config.yaml
experts_per_token: 4
d_expert: 96
lr_router: 0.000414
tie_embeddings: false
extras: ["capped logits"]
lr: 0.00951
schedule: "wsd"
train_tokens: 244300000
Below are experts of layer 6 (counted from 0) of a mixture-of-experts language model. Rows are named router (the router's row for the expert), up (a neuron's input weights, with its number), down (a neuron's output weights, with its number) and show model dimensions 80-159. Each number is 50 + 12 x the weight over its row's rms, rounded and kept within 0 to 99.
After each expert's rows: a language model's description of what the expert responds to; "raises" lists some tokens whose logits its average output raises strongly, later layers aside. This comes from a sample of Wikipedia text that the model never trained on.

# expert 62
router:72 38 55 59 54 36 56 55 43 47 30 46 51 53 33 40 66 45 59 58 56 56 59 35 61 54 43 57 46 72 55 47 41 68 64 56 43 48 40 42 39 25 53 56 35 48 70 53 62 45 62 55 36 44 46 58 27 39 54 41 79 46 42 30 51 31 58 62 57 57 38 59 43 65 58 62 62 57 31 43
up0:54 51 58 60 48 39 47 53 66 34 52 52 51 74 61 81 43 65 57 43 30 68 54 45 50 75 63 31 76 47 43 62 46 61 52 54 45 71 33 39 64 74 52 62 47 38 59 60 21 57 29 36 69 45 67 47 65 39 56 48 61 56 50 64 47 52 49 52 53 67 60 16 35 47 50 57 36 57 57 53
down0:57 63 50 54 54 41 53 46 39 64 44 41 56 70 60 64 27 49 55 33 29 18 67 50 39 55 50 76 52 54 50 53 55 54 62 43 71 40 64 52 39 33 53 47 54 50 51 59 39 29 47 64 63 53 51 66 54 54 23 39 41 39 59 45 58 54 41 38 46 59 17 41 42 47 54 33 30 31 48 60
up1:40 42 55 46 30 64 63 37 62 47 59 70 52 64 45 57 60 49 51 33 43 54 63 52 57 32 57 39 58 60 61 35 64 56 36 52 37 52 36 45 67 64 38 62 83 58 59 55 43 57 29 43 36 54 44 62 61 62 65 50 62 43 63 40 53 35 45 28 41 47 53 61 53 61 34 61 58 49 44 63
down1:49 27 52 56 51 46 62 49 35 51 56 39 54 53 53 52 66 60 41 45 30 41 43 42 51 70 56 43 42 38 41 44 60 37 41 69 45 42 50 20 61 50 22 65 70 52 81 40 43 27 42 44 35 54 32 39 60 46 64 50 54 53 51 52 62 79 63 51 66 64 43 35 32 49 44 65 35 39 59 45
up2:50 22 45 45 58 51 24 57 51 52 58 38 57 47 56 52 53 69 41 54 61 43 47 50 60 49 44 43 51 56 39 59 40 48 55 57 42 74 51 70 46 31 54 48 59 43 37 55 61 56 46 65 51 52 33 36 48 60 49 35 39 44 36 42 44 49 47 72 47 66 19 41 67 59 63 88 43 40 48 23
down2:37 38 57 45 53 72 64 41 61 49 32 40 61 56 59 27 43 25 76 44 62 56 57 58 59 56 48 39 49 42 33 51 55 32 22 51 54 54 42 48 43 62 76 55 70 49 47 38 31 40 41 52 58 25 44 62 38 75 48 50 49 37 45 39 69 36 60 49 41 52 55 40 43 49 41 26 40 49 60 40
up3:62 49 48 56 65 51 36 65 37 53 44 37 47 55 49 45 59 47 49 48 41 28 32 82 51 37 62 81 54 22 51 60 53 66 71 59 64 65 77 48 34 53 39 58 43 30 45 56 54 42 51 26 62 51 68 65 52 48 40 64 47 54 42 74 39 66 61 51 51 72 26 36 49 41 43 50 34 33 53 47
down3:60 68 46 22 65 40 45 88 63 56 21 44 48 47 48 45 64 71 37 35 43 55 52 69 60 49 29 58 52 67 54 53 50 47 54 38 74 49 53 62 55 47 30 54 39 53 47 50 48 32 39 58 40 48 46 48 54 53 40 37 27 81 55 50 65 36 50 46 54 45 63 31 47 67 36 43 45 57 58 45
What it handles: Middle pieces of ordinary English words after an initial consonant like p, f, t, e.g. cu-is-ine, ep-is-ode, lo-os-ely.
raises: "ut", "est", "oming", "ver", "ens"

# expert 19
router:58 40 43 51 40 57 38 65 35 45 16 53 35 45 28 55 51 50 48 53 46 65 35 38 46 62 35 43 68 43 52 52 26 66 53 69 49 44 34 50 48 34 53 46 41 50 53 37 48 74 67 45 47 34 72 58 51 52 30 47 74 43 45 49 47 34 51 57 67 54 37 50 43 47 48 49 74 54 45 39
up0:44 37 30 44 54 24 34 59 58 57 33 43 58 54 25 56 54 68 30 41 56 34 43 59 52 58 62 49 62 52 31 39 41 45 49 37 50 44 48 43 42 51 57 53 41 53 55 46 57 47 53 65 75 61 38 50 36 41 81 46 65 62 47 40 36 36 70 43 54 50 26 62 44 15 43 41 55 54 38 49
down0:32 38 33 42 24 26 76 48 53 43 40 44 50 57 65 41 34 34 54 56 59 38 57 44 55 36 47 47 56 59 56 38 52 66 77 37 51 48 36 53 64 34 62 56 44 56 47 90 26 31 53 46 40 51 43 48 51 28 27 31 34 21 71 60 45 58 72 36 76 41 39 38 58 47 62 33 52 49 65 48
up1:47 47 29 65 45 34 54 36 33 55 53 57 58 67 48 55 59 55 41 46 47 56 37 69 43 36 59 63 49 52 40 52 57 54 45 37 43 54 27 47 62 46 54 55 47 43 66 47 68 54 34 66 60 47 60 49 63 67 60 56 47 60 62 67 43 54 43 39 41 65 56 53 33 50 51 72 63 47 82 59
down1:48 64 49 44 20 40 69 63 75 46 67 60 48 56 62 61 44 46 44 51 51 35 30 42 55 27 42 54 53 63 80 40 31 42 35 43 57 32 54 51 56 64 21 45 52 57 48 45 26 66 57 49 67 34 60 67 47 56 48 30 27 38 45 49 54 46 39 61 57 61 62 70 66 44 62 59 51 38 39 34
up2:38 35 70 41 48 33 55 65 78 58 40 38 64 64 53 34 42 66 58 27 27 40 44 59 37 46 42 63 47 53 58 63 49 34 51 58 66 59 45 73 57 41 57 30 73 37 39 44 52 57 56 33 44 29 42 54 50 59 62 27 57 48 39 39 40 67 48 34 50 45 48 39 60 69 53 42 32 57 56 72
down2:59 60 64 56 59 45 54 67 61 44 64 55 29 37 45 61 52 50 64 45 62 51 53 52 46 56 57 19 41 44 58 49 49 44 50 53 69 58 60 46 38 54 61 45 49 66 51 42 35 55 48 86 21 54 60 64 54 51 55 45 42 47 39 49 44 52 71 57 55 46 41 47 33 59 53 39 44 54 62 48
up3:48 46 41 55 72 58 47 40 56 42 40 31 61 59 38 64 38 63 46 53 40 61 56 44 50 53 58 27 72 69 52 44 41 65 51 38 57 41 52 45 55 47 53 53 37 61 55 61 71 54 46 36 52 50 34 40 58 26 44 55 51 30 41 62 35 86 49 50 56 63 50 50 39 62 33 37 48 51 33 55
down3:76 55 42 39 44 52 58 30 71 61 55 65 61 41 31 51 54 49 59 47 40 68 40 48 64 61 43 29 47 41 40 47 24 54 52 40 42 33 55 91 58 54 26 60 60 66 47 49 52 52 53 33 69 58 34 33 56 57 38 57 62 59 60 58 43 62 45 47 57 51 41 66 34 60 42 58 70 63 45 44
What it handles: Capitalised word right after "the" in proper titles and historical names, such as the Young and the Restless, Soviet, Communist, New York.
raises: "ically", "ails", "ently", "g."

# expert 49
router:67 48 44 50 51 25 40 40 42 53 30 59 34 47 27 56 69 50 58 49 49 73 36 35 39 49 39 57 58 50 58 43 33 56 63 53 43 31 53 31 36 33 60 63 40 52 59 43 55 61 54 57 56 46 55 51 40 49 22 52 53 40 34 32 54 54 52 44 57 54 42 53 45 57 38 53 74 63 53 38
up0:78 69 36 48 42 42 36 53 59 50 31 58 49 54 36 67 64 42 68 43 58 69 35 44 43 49 43 49 53 51 46 47 45 41 39 54 74 86 52 63 46 42 46 61 54 46 47 63 52 45 48 47 29 59 61 64 70 58 42 78 37 16 58 43 60 54 43 30 39 52 54 44 51 55 75 48 33 37 51 43
down0:48 43 63 47 45 33 48 33 40 27 50 34 49 44 41 48 47 53 34 32 52 37 24 52 38 78 39 71 29 44 38 57 51 45 36 45 47 48 71 48 64 50 62 62 48 57 25 42 38 51 59 39 50 55 40 45 58 56 29 42 33 64 45 50 38 46 57 48 27 52 46 52 45 54 52 46 36 48 44 33
up1:34 54 50 58 59 48 28 71 52 49 51 45 55 57 49 55 40 42 66 26 45 32 37 54 42 42 48 51 48 51 58 55 66 51 64 59 64 49 52 50 56 48 67 49 28 47 49 65 45 58 37 57 45 46 24 48 46 41 35 75 47 53 32 61 55 57 62 41 26 43 37 35 51 30 31 61 24 44 36 70
down1:40 50 62 60 54 62 40 58 41 28 56 57 69 43 45 50 55 68 65 67 60 59 35 42 52 60 34 36 53 60 46 53 50 51 41 35 41 60 43 55 40 66 42 49 44 57 46 52 70 57 55 50 52 47 44 61 66 57 59 45 61 56 52 55 48 30 57 71 51 48 28 42 53 50 32 58 41 51 32 67
up2:38 42 35 56 54 29 53 59 50 68 61 64 55 61 49 33 72 59 50 63 54 35 47 35 64 54 61 56 51 71 27 44 52 67 55 45 40 41 24 37 56 63 24 42 46 31 57 45 53 51 73 64 40 41 60 58 49 33 47 43 55 49 55 64 57 66 51 34 63 30 45 71 50 57 47 68 69 69 46 36
down2:46 47 55 66 52 58 64 35 58 58 59 56 38 51 44 49 72 40 32 67 67 32 37 39 63 32 55 38 47 60 64 49 42 57 44 47 59 55 60 45 46 50 67 36 35 45 48 58 25 41 32 36 71 55 62 45 65 44 40 46 35 58 54 47 43 53 50 49 50 57 50 53 39 59 55 49 43 44 35 58
up3:43 25 60 53 41 45 59 70 68 48 49 53 56 49 42 31 50 48 64 42 49 33 62 45 52 54 43 40 62 77 47 50 55 65 51 50 64 40 54 55 51 48 40 35 64 53 51 56 35 32 57 48 66 67 66 67 56 53 61 30 52 33 55 36 37 31 39 52 59 46 53 66 41 53 33 58 53 44 65 52
down3:40 52 47 44 41 38 69 57 32 47 67 52 31 73 59 61 54 65 42 58 50 15 60 52 65 54 42 62 49 39 43 51 61 76 52 50 58 73 54 44 38 54 39 41 61 25 58 54 66 43 27 72 47 54 35 40 54 32 70 46 48 38 50 33 49 38 51 61 42 52 63 53 70 49 50 52 31 63 55 51
What it handles: The second piece of a name or word after a single capital letter, such as C-ic-ely, C-ory, C-ate, T-ling-it; also table pipes.
raises: "in", "mark", "cul", "ín", "in."

# expert 17
router:60 55 45 58 35 36 55 47 38 44 38 69 56 47 34 44 75 32 38 52 50 65 51 60 37 62 35 78 48 49 49 37 43 59 67 65 39 35 55 51 39 34 56 63 34 60 39 36 46 45 53 48 46 43 49 58 47 60 53 44 72 46 39 37 63 33 58 45 60 59 49 60 53 59 42 40 74 52 39 54
up0:50 40 51 59 71 58 54 31 45 58 72 58 47 35 54 44 37 30 48 68 40 52 48 57 45 52 44 68 46 50 46 50 41 34 55 70 59 64 62 43 42 66 56 59 40 65 55 63 53 35 35 45 68 71 66 57 65 59 65 35 44 39 35 50 38 58 44 36 60 60 28 46 43 29 42 58 45 45 49 70
down0:67 75 64 57 37 38 72 59 35 71 38 50 26 31 70 53 73 59 35 48 56 28 53 56 64 62 55 51 47 72 53 21 55 58 46 44 61 43 60 48 56 55 55 69 31 40 50 59 43 48 61 63 41 53 30 35 43 57 60 71 56 54 60 44 45 40 54 48 77 64 54 32 65 48 77 53 41 60 51 67
up1:66 76 64 38 59 57 41 45 72 73 57 49 52 47 45 29 43 45 64 50 42 58 48 59 68 30 56 52 56 64 52 54 52 47 49 68 33 49 60 55 29 62 47 49 58 54 42 40 49 37 74 54 34 43 33 58 74 52 48 57 65 22 36 40 58 47 47 41 37 61 39 39 74 46 30 44 13 40 39 67
down1:63 41 59 42 56 55 46 56 68 55 63 56 41 47 54 64 54 56 62 38 24 54 40 26 62 56 35 38 52 49 53 53 57 48 57 53 53 26 53 43 50 46 58 71 57 75 54 53 59 58 59 64 49 41 55 52 62 63 59 78 41 66 46 42 59 62 54 50 54 51 77 53 61 65 55 37 33 51 38 47
up2:65 46 56 47 49 71 42 43 59 51 43 49 69 60 35 55 59 44 55 59 44 66 58 68 45 64 40 44 43 71 46 51 40 54 50 56 52 48 67 33 60 42 50 53 52 53 39 46 54 50 64 60 46 55 53 58 54 36 50 71 48 51 59 38 45 52 48 53 56 43 54 46 79 41 40 54 42 53 50 36
down2:28 42 52 75 40 60 36 41 54 51 44 55 61 49 40 55 63 64 46 53 57 44 51 32 50 46 46 59 48 45 34 46 57 43 51 57 23 49 64 44 85 58 53 53 73 41 32 71 75 77 41 57 70 51 51 72 52 40 47 43 34 47 40 53 45 39 45 55 53 66 34 71 37 61 63 50 47 47 52 55
up3:31 77 40 50 38 46 57 65 46 33 69 50 63 48 73 53 31 65 55 42 65 57 38 50 54 41 42 58 49 31 59 43 57 46 54 33 76 56 60 62 54 54 40 29 37 35 56 29 72 32 21 66 59 50 38 55 48 47 50 40 50 66 59 59 42 31 44 52 54 51 36 33 58 44 35 51 54 35 55 63
down3:49 40 47 49 52 75 45 40 48 35 44 39 55 62 37 58 70 45 49 53 56 48 66 61 63 42 68 63 70 46 57 50 43 69 54 67 33 34 49 30 63 45 50 64 59 66 53 34 46 33 28 71 72 51 51 52 56 72 53 54 36 68 40 41 49 44 61 36 66 45 40 64 51 60 29 29 58 44 21 45
What it handles: Hyphens and dashes between numbers in page ranges, years and compounds (366-378, 2018-2021), plus numeric pieces like -0, %, mm.
raises: " years.", " years,", " active:", "ued"

# expert 16
router:58 51 43 62 41 63 55 53 40 43 36 68 54 36 34 50 76 37 59 37 52 55 47 53 36 63 57 64 49 59 50 29 29 69 64 71 54 48 48 41 49 35 62 69 34 51 44 41 46 65 51 56 58 34 65 70 42 47 46 57 63 49 41 39 67 28 34 68 45 53 55 59 33 63 48 52 70 61 34 46
up0:50 47 56 41 55 60 36 46 40 34 46 44 53 37 64 61 55 54 66 27 52 49 58 50 35 26 66 44 55 55 47 65 58 47 59 48 58 68 32 41 73 51 43 46 39 67 73 45 34 51 47 59 54 43 52 59 43 63 56 34 35 84 43 61 52 33 67 67 68 51 57 51 53 39 40 49 52 55 43 40
down0:54 25 45 49 51 38 44 36 52 51 65 33 30 60 43 38 54 71 40 47 55 49 51 52 60 72 41 38 59 59 59 56 57 57 29 57 53 32 69 49 55 59 58 59 38 53 63 51 52 75 34 44 52 47 41 32 75 60 57 45 58 31 40 32 57 51 34 56 53 38 54 60 24 55 76 51 57 37 51 72
up1:53 55 32 48 72 37 38 63 50 48 28 66 56 65 34 53 55 61 63 53 57 34 29 73 52 45 35 57 58 31 48 56 60 36 42 46 66 51 31 51 14 50 57 73 53 37 51 61 73 61 56 23 53 38 33 19 49 45 35 38 40 48 50 45 61 56 50 67 36 41 43 48 38 44 69 61 75 61 60 21
down1:67 55 53 72 52 64 69 39 53 53 70 33 53 29 30 77 58 51 42 51 47 69 63 36 45 69 59 66 58 53 53 36 38 68 68 49 45 20 69 53 39 56 41 53 40 42 37 23 43 52 61 56 60 46 57 60 65 58 52 49 59 52 29 41 43 31 60 25 32 54 63 57 55 59 22 60 50 43 45 86
up2:47 49 82 52 47 32 47 33 70 57 48 43 35 53 47 44 15 49 46 61 54 25 48 17 59 63 50 51 59 53 55 32 33 45 20 44 63 64 79 37 40 51 60 57 53 33 57 65 49 56 70 59 40 35 60 61 62 37 51 54 62 33 63 44 49 55 70 40 45 48 34 50 43 51 56 44 51 28 44 55
down2:63 86 36 78 65 46 36 37 64 32 32 74 63 36 60 43 64 39 44 30 46 54 36 67 42 41 64 47 53 60 51 69 49 66 52 53 68 55 41 79 29 48 48 38 29 47 40 26 40 49 54 63 57 43 44 44 40 58 50 24 50 86 53 40 38 52 32 68 67 46 50 52 50 59 46 67 45 53 43 32
up3:59 26 46 36 32 37 56 48 51 61 47 51 41 36 57 67 60 39 61 53 39 49 54 41 47 58 54 49 15 44 81 44 32 54 28 55 35 57 42 56 34 62 66 61 59 31 45 57 41 67 55 31 31 54 58 49 42 47 52 72 55 60 35 36 58 58 32 55 58 47 37 53 43 24 46 58 52 40 37 46
down3:50 60 46 40 53 45 58 56 56 36 68 60 58 43 37 36 39 28 61 36 28 36 40 34 67 50 48 44 74 42 31 34 62 35 47 61 60 53 46 69 41 56 38 43 40 57 24 34 52 49 55 50 64 36 50 57 53 57 60 67 59 39 34 51 47 25 47 44 48 61 44 40 49 60 39 55 39 60 44 50
What it handles: Inner fragments of rare names and technical words, often in article titles or taxobox pages, such as O(ll)antaytambo, Sch(ott)ky, P(ok)er.
raises: "===", " |", " given"

# expert 21
router:52 58 52 67 49 62 57 39 46 34 56 65 63 46 29 39 62 32 53 44 63 59 34 39 27 72 54 63 46 50 40 45 38 61 47 52 49 31 49 52 49 32 48 56 47 46 45 46 48 62 44 54 71 26 57 68 56 54 37 51 64 65 52 46 68 28 50 64 59 59 55 53 57 61 50 42 70 46 27 60
up0:56 45 41 48 60 58 40 36 42 57 56 43 79 54 64 54 44 44 41 47 48 68 71 48 54 35 38 65 24 38 53 55 48 54 43 43 45 39 49 55 33 52 71 42 44 49 41 50 46 36 41 44 47 47 45 46 39 58 56 58 29 29 76 43 49 49 49 46 49 41 56 48 42 44 47 39 48 59 50 30
down0:49 51 49 53 48 37 51 53 44 48 64 61 55 55 47 45 43 70 59 49 67 66 61 41 35 44 56 54 48 80 54 40 50 65 42 52 55 65 44 38 42 53 43 48 48 53 47 55 52 43 38 60 53 77 45 46 31 44 54 35 73 63 54 44 39 60 57 47 51 58 52 44 27 56 44 40 13 40 25 61
up1:69 35 48 42 52 56 53 56 49 70 68 49 55 71 66 40 58 37 45 52 54 55 56 41 42 61 46 57 23 26 50 69 49 52 43 73 61 52 60 62 56 50 61 48 60 41 43 71 41 25 56 55 72 40 62 52 57 25 25 40 51 29 46 55 45 49 53 43 41 51 56 46 49 41 51 66 38 61 28 70
down1:63 36 52 45 73 57 60 64 54 43 15 62 52 41 60 39 52 43 53 50 66 60 60 49 22 45 49 56 66 44 51 55 56 48 33 63 74 49 65 29 61 50 64 56 59 31 42 37 73 60 50 74 52 55 62 54 68 60 36 45 41 56 45 41 53 40 50 54 29 63 35 66 60 59 65 46 68 51 44 45
up2:40 26 57 41 34 42 49 58 58 54 65 34 38 44 49 27 47 69 48 42 57 32 51 45 41 42 51 57 24 37 50 54 50 33 32 54 51 40 35 44 55 40 67 41 70 32 56 47 56 38 56 40 70 67 31 68 69 58 56 53 66 49 19 46 45 49 70 60 53 50 46 48 61 53 51 34 29 58 64 56
down2:52 59 38 62 59 35 39 45 38 39 43 30 41 42 79 48 62 32 62 45 57 58 62 62 69 86 63 60 31 38 76 56 31 57 40 43 52 55 76 57 70 72 42 47 49 54 64 32 41 60 75 60 58 60 50 51 46 58 46 69 40 40 43 42 45 49 61 57 42 44 37 45 36 46 55 53 59 77 48 38
up3:56 73 54 56 65 60 54 59 37 56 50 60 49 31 63 50 52 63 22 65 33 37 54 58 61 52 34 39 54 68 51 70 48 54 55 54 66 63 47 52 68 46 41 51 74 53 58 54 38 47 44 47 49 36 54 15 47 57 40 51 57 45 54 46 43 54 73 33 44 37 45 54 50 37 50 44 53 74 58 53
down3:58 57 55 55 55 50 29 75 52 63 50 78 48 52 39 50 56 55 61 58 52 37 43 33 48 46 67 68 67 50 34 43 58 49 54 76 51 49 45 67 56 65 40 53 45 39 34 44 43 51 64 48 53 50 51 54 36 59 66 39 56 78 70 43 37 49 58 65 76 67 49 38 46 47 50 49 82 74 45 39
What it handles: Words in actor and TV biographies and plot summaries, such as television, film, guest, co-star, reprise and wife, plus tennis scores.
raises: " states", "ative", ";"

# expert 50
router:52 43 52 62 41 50 55 38 50 46 39 60 37 43 42 46 67 38 52 36 67 46 35 46 42 66 45 42 53 66 49 34 43 53 62 36 45 38 43 59 61 23 57 52 37 35 28 38 49 63 58 71 53 48 56 59 33 53 42 41 48 39 31 49 47 42 51 63 56 60 48 53 37 68 56 48 70 55 35 57
up0:46 36 71 44 43 57 45 61 43 51 65 46 66 54 45 46 55 45 35 35 51 48 46 67 29 52 63 39 57 67 35 54 46 29 29 31 60 50 24 34 57 47 50 38 60 52 39 56 38 51 38 53 46 61 53 45 47 68 51 35 52 62 39 50 65 27 44 56 59 53 39 50 60 46 44 63 48 90 40 44
down0:52 33 63 66 54 76 62 44 47 40 49 51 39 69 47 53 48 51 35 55 52 40 38 63 49 85 28 58 61 50 43 32 21 52 57 52 44 58 55 80 58 50 23 55 62 68 72 42 46 57 43 39 51 45 50 53 33 34 54 47 62 57 61 39 48 58 69 72 54 38 41 35 51 48 49 66 44 56 57 64
up1:26 34 51 52 42 57 53 67 45 52 43 48 28 30 41 60 50 42 52 69 57 45 61 42 59 53 45 66 56 41 42 80 54 58 45 24 58 44 61 44 58 59 51 39 47 42 42 43 73 48 64 37 66 74 21 44 43 49 42 50 48 65 43 68 52 50 44 50 52 51 61 56 41 41 60 72 58 40 37 64
down1:64 32 47 42 30 80 46 40 63 38 35 53 79 35 65 52 46 39 21 69 48 57 54 51 48 54 46 42 52 39 49 38 50 41 48 26 36 48 55 58 56 60 41 39 57 31 40 43 76 60 57 62 67 56 45 64 56 83 50 44 48 46 56 39 48 55 55 48 24 43 55 33 50 45 49 28 57 61 49 45
up2:46 56 24 63 34 56 23 43 57 69 49 57 49 47 47 40 61 63 50 41 28 55 44 42 37 46 26 43 68 39 44 67 33 57 53 69 30 23 39 57 59 40 39 43 46 42 52 52 60 38 27 52 28 46 65 47 49 53 57 46 45 40 46 39 36 46 42 56 33 50 64 56 56 75 53 41 35 46 62 69
down2:56 40 37 90 55 46 58 46 41 36 38 62 42 50 59 61 47 44 57 53 45 55 44 44 63 34 52 46 36 53 46 63 21 35 61 54 44 51 45 62 63 55 44 48 65 68 32 57 55 55 53 33 68 66 44 58 29 71 36 47 52 45 47 64 52 48 56 37 58 69 46 48 51 48 59 31 36 48 59 42
up3:42 57 68 59 26 46 43 32 54 37 51 60 46 48 47 68 49 66 66 51 49 40 42 71 51 19 56 65 48 61 44 33 38 42 48 49 53 33 42 38 66 36 54 43 65 59 56 45 54 40 51 31 59 36 46 53 63 61 54 42 76 44 45 58 42 52 38 64 77 41 49 58 51 62 48 58 56 12 44 69
down3:44 51 62 71 28 47 42 49 64 32 30 49 57 33 38 63 62 46 66 48 50 43 50 52 56 37 45 62 46 56 68 58 55 52 52 91 54 50 72 51 48 46 61 37 53 80 57 68 63 47 64 46 40 58 52 38 48 49 59 37 57 50 82 39 63 51 60 48 69 58 52 39 44 46 57 68 33 55 53 41
What it handles: Short pieces right after a capital letter or starting foreign words, e.g. H-elf-man, Frankfurt am Main, H-él-ène, amid, e.g.
raises: "ba", "ese", "en."

# expert 23
router:50 42 37 64 44 53 60 45 45 29 46 56 48 50 37 40 77 36 51 56 53 56 55 44 54 65 51 41 70 58 40 59 45 54 57 48 72 32 64 64 42 29 46 51 46 66 53 44 58 51 60 54 50 47 48 45 32 72 41 45 46 50 59 38 51 38 37 51 55 67 47 55 44 58 37 51 64 64 48 42
up0:52 49 54 49 39 54 24 49 65 29 42 48 53 32 50 47 38 44 52 48 48 35 40 52 62 48 50 25 41 60 42 65 45 64 47 47 56 51 40 48 74 63 44 53 71 45 32 34 44 26 55 55 40 29 74 67 48 50 63 24 63 55 52 37 54 64 69 56 59 68 49 58 55 51 38 40 51 33 44 23
down0:46 39 63 39 54 59 46 60 73 63 66 52 40 53 56 44 51 32 36 37 45 72 59 68 33 39 40 34 38 63 50 26 28 37 56 45 37 66 61 68 48 64 37 48 38 43 73 51 32 68 41 29 40 76 35 52 47 57 49 43 56 54 62 50 34 50 45 44 29 46 51 35 64 60 53 44 43 38 45 48
up1:36 62 48 37 36 46 33 44 51 53 46 51 75 27 69 39 52 60 44 65 42 52 43 30 41 45 40 43 64 41 47 61 39 68 50 60 62 50 17 40 67 61 56 49 61 48 38 50 55 35 44 46 49 65 45 42 37 63 43 34 54 69 36 50 53 49 61 68 36 48 64 28 49 64 42 42 36 62 45 48
down1:48 66 73 41 51 69 56 64 51 38 48 54 38 34 62 59 60 44 58 36 47 60 52 54 57 56 51 37 51 57 75 59 45 41 46 51 35 72 46 19 40 41 52 49 38 37 32 43 59 64 49 67 56 64 45 58 53 60 51 59 64 43 43 39 46 47 76 48 65 74 35 57 60 48 47 59 51 59 46 48
up2:49 53 57 47 60 66 26 60 58 38 51 40 44 57 20 46 46 41 50 45 45 68 66 24 52 52 48 47 56 71 65 58 54 49 34 56 51 27 42 48 63 43 42 50 52 55 76 37 52 56 44 51 78 69 55 75 53 52 50 51 47 68 54 46 35 45 38 44 38 50 31 61 55 45 51 48 69 32 59 46
down2:36 36 58 46 65 53 54 66 39 59 41 34 22 48 57 64 66 36 60 29 48 24 44 32 47 64 68 28 50 33 44 63 68 52 52 58 58 36 51 39 72 58 50 60 56 46 54 63 55 60 26 51 64 42 37 54 59 66 55 47 69 55 37 54 55 44 53 52 87 37 59 61 56 43 53 73 35 47 44 50
up3:46 52 41 52 55 39 27 44 53 40 41 57 43 32 52 31 45 41 49 46 34 48 59 50 56 56 50 56 52 42 62 46 40 48 62 48 46 42 61 61 80 67 41 66 49 39 52 51 52 54 64 67 65 35 41 14 49 46 44 60 70 39 65 54 48 46 63 40 59 40 61 49 44 37 91 57 52 56 54 53
down3:62 38 42 43 54 58 46 55 72 58 38 77 36 39 79 40 59 70 62 54 48 45 50 45 32 58 43 59 48 23 39 62 58 48 29 52 37 32 70 45 56 39 62 50 43 52 35 71 47 41 54 41 55 55 54 39 47 48 50 47 37 51 68 56 62 40 58 44 73 42 51 45 39 48 56 60 56 74 71 51
What it handles: Mid-word pieces of Slavic, Turkish and other foreign personal names, often with š, ž, č, ğ (Laj-os, Nikol-ai, Y-ann-ick).
raises: "ess", "ine", "ett", "ag", "ist", "anda"